{"moe_layers": [0, 1, 2, 3, 4, 5, 6, 7], "balance_loss": 0.00716, "optimizer": "muon_variant", "train_tokens": 505100000}
Below are experts of layer 5 (counted from 0) of a mixture-of-experts language model. Rows are named router (the router's row for the expert), gate (a neuron's input weights, with its number), up (a neuron's input weights, with its number) and show model dimensions 128-191. Each number is 128 + 32 x the weight over its row's rms, rounded and kept within 0 to 255. Numbers have three digits each.
After each expert's rows: a language model's description of what the expert responds to. This comes from a sample of Wikipedia text that the model never trained on.

# expert 15
router:127094100119111192093182100137137216132171137142113150141119170119137141124117151123146126157158135116095131163132194144153187138091143118085094090089130170085170126110176089108089158114085112
gate1:127105107201125092114088138068108074079133150125084100137097131171119090145072112114179127144144100071132123153141079124150122123139153131105192174166069124093142045172105145185134095081093146
up1:124119119188151126116130084120059083121129134134162120119101195158171178114123122136131172118124130153165095171181075167121144135169157193128165176164131157116091068126111110106091090064114131
What it handles: Common English first names (John, William, James), St, middle initials with periods, and prepositions to, with, by, at, due, along.

# expert 24
router:113132091148193058139141123134098153100140127162158136140113173113199110152176084127069142119152092052119160108121166165192131103171120095110086165121112139123045115127148152138122126113140096
gate2:148113110117169183120123185146094129164108121076170060154163086156160195183126081115066082125126120108141177174094134145187109162136140147128119119153134111082058122136115145137157080163144155
up2:196097150096180095157197089150141131167168142198124117173125137129115110126112147121122130127097039133122159054089113068136080130135136166109150114123172142057099172095145146176035120131087112
What it handles: Line breaks and leading hyphens in infobox and list entries, such as Born:, Country:, Height: fields, plus bullets and non-/co- prefixes.

# expert 20
router:144194139135115092119111089145158145116149179095131182102098099124152137095109124099091167131085097135107149122126141119130107127176177173087088123183161148145071155090134097177111143115159111
gate0:095081148122100189147113169136150074170107090120141137169004129161155121163104148055118130153171113114118174177161146070156125157136097090144086165170110110114128157123157155113110129143172109
up0:165102110120063124158128147168142201097100127155108116146056129122168158091152164119128092090168129171180117144166121112131143125172179169202125172132072148114161158149128127110117080122156083
What it handles: Space-preceded capital letters starting surnames or names in credits and tables, such as M'Barek, Mankey, Munn, and opening quotation marks.

# expert 29
router:143111133110126062118095115182106138132113145172080140148115145169143097134147111103124122114102087154160112143110148083150100121148123184176138057123121113191078169209106061144108164142096132
gate1:123100109190221080104159123128168095137136087113118127091133114161171098126163089153049148143182133095070171203157112108165118093078120163117084150153146113100163144119126163145039132121070139
up1:146108206180149183142175149162040159124100127121181107139160129136095106161117145207146122168101168121112139085122076149145140132091116094125111111129135118133135151088153090120103161061140078
What it handles: Byte pieces of Chinese, Japanese, Korean and Thai characters in parentheses, plus lone digits or spaces in stats tables and United, World.

# expert 2
router:127122126118123106108165182109217173136164171182107147101151128149133180145143145126137117159077094157154180139198148120078139132096099087131148123121154206146151110146120157127156108051157140
gate7:053104128123128110146198164104123183099138189102125082212157078107108128163177126183112119138103113119123143089147126087083122162114096150165113193117145141166164150128131173156057097115144110
up7:118181152130184139116081201089125155149076123133133094130126129178091173170121076126130089153142128138117121155134122099129185137111027121101157181086080059081187094135104096124106124148184118
What it handles: Word-initial lowercase consonant pieces like c, b, p, sc, st, especially in taxonomy text such as Cur-c-ulionidae, canning, Gymcrack.

# expert 10
router:103137119142087115138167180113107133115144093178137150124105121074124110130092170152087121083107120147129166112158125128093150128106101102059163112127109125124085054107084102097126141146093110
gate2:129116121141188084112145169130121137108089180116078145119110110096097125136138108103145140168075083122188068125099074154100143116126137104091161163071144141112083115178051091087143079111197158
up2:137104155078068129112070094079138127188075049126153157123140156171160126111135139084088093106123179162103183156173141107145140122156154180142127092176125128171146185111188140136101165151057127
What it handles: Pipe separators between cells in wiki tables, especially header rows like "No. | Title | Length", plus markdown dividers and = markers.

# expert 4
router:169132088128097197142090102153146058114090151055158153154121166087147119126106119085112091107154165136184081149089070140111202149060086170111151094130141124127091108110136153124136146088086113
gate2:144149172097144098135115132161129139140122119157142119174099130160145119168137170115142146143105135099158117124160166159175090112136130133121104116188089127141155123149139143149083092120151093
up2:134120139145117141108090107181115133122086157146140115209139106098131125147103153118168109148057150074116117138190130104112108133149147136112124124135130094159132136122173128181126157166115072
What it handles: Commas, hyphen bullets, colons, semicolons and table pipes separating items or clauses, e.g. "In October 2001,", "- David Lee Roth".

# expert 9
router:121152096136119151154122138092169158177130126094155111096118145186142151107146083138113146078088130135114093181145143148137098142158104109076137062072108142144086135133136157154192060183091167
gate1:178105100102155112133203099134076138125151148150162088158147177067159122100103156100075191108147119142152128160116119136091131145158125182131164132137103122122080134141160083174096087217112154
up1:111114184150158176120126086099155111112106171155183102122167117135121138125139144122124064133139108121044159050168102147119099152178085163181074174154166147080198119085100068171123126106134105
What it handles: Numbers and quantity words like two, three, several, many, all, each, every, plus the and ordinals like first, fourth.

# expert 26
router:206176113215133124085176136166087150099132170085099172157069131117155165123081120134155088108099150145147096173114099133163118114122147150118161155204138063094132194151110180101132194128131166
gate2:114140102130154093100122129078139035128183051090172162133082089127144144186135167140102174139174137116123105102132114099141092064226132106095128127069145101176077090114150142160162128157155181
up2:147125141123175060143110107065110128201111098118127134103111094068099172187142179142101104150117111138094141133145131193142136056084131099108141088134079137175150130102098116134144090143126145
What it handles: Numbers and spacing in score tables, records and lists, such as 4–2, 10–8 (1–4), row numbers, and MF, DF, FW positions.

# expert 17
router:145150111083220164119104141095094137067120141183073148103106115186126126101088092152181104067130077145133179164110099105162096090172112137161148179125147079129165156150082195095050185180116165
gate8:106196163104149111111129129156131162140065130154142088161178137157098146115130185181101125077166097134121162087123081124100094127153088138130096119121142107152093086048175089156119104224170175
up8:143109140106162113112161125119174100149149115182084109139111154151095098134156133114130172158140083129120107112150121127135160143128137072108108091131106222157117123188100179141134097081172122
What it handles: Single capital letters in acronyms and codes or sentence starts, such as TOP, SEB, BNSF, RUS, plus year-final digits like 2023.

# expert 1
router:146155085154131139144116178135136157152185131115135176136134093104075184181093074194110192138135173126122090097189076162167097049131125084072156145120172105135157059097154136165098181190133118
gate1:125094167150068162126156152139089120141173109116147083177127106115092163196115127108125163093108165117124148155172093141062075072149141113113053219174125154086131114122154146108094121088165143
up1:118147142111136119116066125085125141110146121069151129099140117092118153150087139104132163139146148117133065129102136096156128118176088125117191115178150132131187127166146101092150132122113165
What it handles: Line breaks and sentence-final periods closing paragraphs, plus wiki heading markers like ==, ===, and table-row line breaks.

# expert 28
router:136142127118120157108172135115112172136069123070141087158128120119123096092093133115184097146097158118132100130064143060159095222138124148169144096106141109131101110135084102126048139123102101
gate0:155120100136084099175112106149125170144118124131170124053131095114143160116122062124164144126150109110162104157147132073132129128079112090138147116132123153152061103119172082139125124071109169
up0:112102144119163110153092131137105137121117135084137087069155093158100133094148120051159146106133105135156171137110122106139181172114118125173122127136165106164149117141143132164114132058133112
What it handles: Tokens inside or closing quoted song and album titles, e.g. "I'm Gone", "Can't Go Back", plus apostrophe-s, closing quotes and exclamations.

# expert 25
router:114088121201121133152157149123109164194090176121128189114186116166106098087118112147148084124198104142126140095142136201077072129105157065159081118130085162137160130140143170109193135108160184
gate0:089109136123203143141123108124154104138127160145135072125208062134155124101128082110140173128140067156154132115111070187145178133104127174115133074141089124124096109101126104178131170143107133
up0:081154143120053166165112126094105156087149176137129136124124156095148109077126114084156065165145072031078161064104134139102143086155164192134118150116078156091145080148127095180120063205115111
What it handles: Opening pieces of longer words split into subwords, often prefixes like ins, abs, mis, re, un, pre, dis, sp before -ed, -ing, -ation.

# expert 14
router:083143146107148101147072087103146134152148083106106104051104171129128113179106097136118148144138151133115129109153130105120141187106117156114137116095134100108082141139151136083164080144169049
gate1:123116116104141119196105163071116125126077155085144131069140104119092145100087123144115109119160151141176120134125171096126165131183115150098148114222096169155149123152130094089090112175128127
up1:116114081100107129180127168058090096142067147050159151140144080143087137120090151152087121098138157141194170110154193130126178123144114190111115145178080171114115146159155119140095132129150180
What it handles: Capital initials and inner syllables of unfamiliar proper names, especially genus and species names like Pimenta, Glanapteryx, and Cyrillic or Spanish words.

# expert 16
router:094094105119101090144141147190115131198112141132129101140148135136109101113174115073159089194136157107163152103171117159182142132174131117143094121133121096148144122111143087137093099094185119
gate1:112103131090159158111141158128150149139144071140157170119192144147130087058134075129108095144125137146083156147113143160208143127080164119105117166136113140074114131088142109120187142134157162
up1:097129114106202175108150137152116159116137111111134098130189150126127139109081121072097188160149118095112162192153115122151119107153113145151109137137119128162090132155132162058141141151071123
What it handles: First pieces of proper names and compounds, like South, New, North, Grand, Mid(land), Tur(tles), Cal(vi), inter(mittent).

# expert 23
router:081097146119114113117114089093185153128184118160118115061129098126186083098112087133162094147083152148104094125126143085119113126170150123156099170136160075173156125143107080089127071099111158
gate2:119087122114108099154063139150113167142130171120139087114172100197103174089145100152130085149045145145139072102141129158167119170166143150097143131167154088137114139040137134198126142180095113
up2:081079142129134123186143141124132140080157164101088159131174175135147180068083123107133067115119149136088133134177127113181120112050115123125096141165166115144122127075111130130187141128124112
What it handles: Adjectives and suffixes like -al, -ical, -ic, -s, as in political, behavioral, Architectural, plus new, national, American, his.

# expert 0
router:136098194105140113122129088134102124105101070146126126098102115112109069122123162144137152140140162130137134113111176110154176100153113156177158108151157138087171098161151113132087163151130019
gate1:150083111138166122160092117158145112087106083135085160146045162159178167153099114095123119163119172088131143193132176173107130145095198138130120129162108075131101115116119098146075113114096117
up1:121121109159158129177118157131148186126201141116129119122138083135139156172117129145094131132105136145112114114117132171113109145126136091197088104158147039178135122117185100124173120148158154
What it handles: Final word pieces of place and person names, often in tables or lists, such as Aberde-en, Mallor-ca, -ford, -ville, -shire.

# expert 21
router:084128170119112094174098147124124152176149089095120175141146155111121131170119125155195166134137131097138074117142187127105054138092154137160098127094158122158059130175174144083174118134167122
gate7:117138111171166121182105123061099110102115152072193083084114144069099150130121186140082191139079175141133172108148129113122128152085121103153091116133173157154086122093175076153084107118117120
up7:081184176138186078157147089118113091115114107089157091117126124086080102154098123065191139159113127162119115149075101161100169154132177116129111127108149144130058087089171093152076193119148133
What it handles: First fragments of split lowercase words like hors-epower, colle-agues, batt-alions, cycl-, bus-, plus stray UTF-8 byte tokens in non-Latin text.

# expert 22
router:114098128104089094133155126153147109141091091173164125107138133114069194175111137140134126158175105089128093094145094122146156157115157096151079128098092124119128147153122150136201120143169158
gate1:142177116164148111162025168155124155119148174105099108122131144141110160144094072163102116111119183130082103136180162148161146132085157124093072145104161091081124144125129147128122127081158139
up1:093104131103159134125113183150113141071147123118170202094137103147127133132143114120071171120198127128124143077168155152143158176030165148092065160103105102100115151153164129149159123113142172
What it handles: Spaces and digits starting numeric table cells and scores, plus dashes, minus and ±, e.g. "| 34", "6–4, 6–1", "1990–91".

# expert 12
router:147094133145104125156123201119116158122159111107120137162103071162116139190117157117109166170151082100150172142132148133103108084174149143180129117140132121104162123141102126138103123148125123
gate1:120129169128073148189189163139202094172156131145106070102119118127131115158135218140087151146149153106120199130162144209078118113107119098149130067152137102112141156173087112062131174076147125
up1:124144143126122101149163149136086087129136155138073115116155133091091121074115112145176137111127124130148060127161097072178121139103170134131090103165152125169119135084119099134104125137054188
What it handles: Inner syllables of South Asian, Turkic, Slavic and Middle Eastern names, such as Shaf-iy-ev, Sur-iy-an, Has-an, Sulim-ani, Y-ev-geni.

# expert 3
router:080145172139132098186152102188100133151156124151119138123149102130099153153171108128125122093081186120124104088132096134165157130131106184081120175099108091106039127124119077149088154104149101
gate1:098119135142136149156145132165108105082112152152140114127079155121103077145113147085179158158098183157117159171174097087063124137147148188100118198152144119118115147102112117085085079059106117
up1:140154114126100162153166119133081189142159145128143161185110119188090122109116133103141140122130147103137107172155101089133175127136194160174104161126141105119087094074113129102095091090136142
What it handles: Opening parentheses after table entries or numbers, like Albums (Billboard), Decision (majority), plus degree/minute marks, $, + and US.

# expert 19
router:114124087125070093160114089103173115122146155166149059175096168112128149121143147123149151146096105169123115128087152087117187194110120064139102157135125135158101118083165108096143143093163153
gate1:114165167168105102163122127116160105125132148151134101103112136112150109150115122142127159056163067083128136150160131184130161160182168095192162151126094127183138178102149104128130176102132115
up1:062102098085168114098112165134139133087126103182103146056120103129142118117144208072133172151104137161117106144103106149117111169132113155120118039108144136091120105216149118123156099111127133
What it handles: Conjunctions, commas, colons and semicolons inside lists and infobox fields, e.g. and, or, including, "Proper motion (μ):", "Danish, Dutch".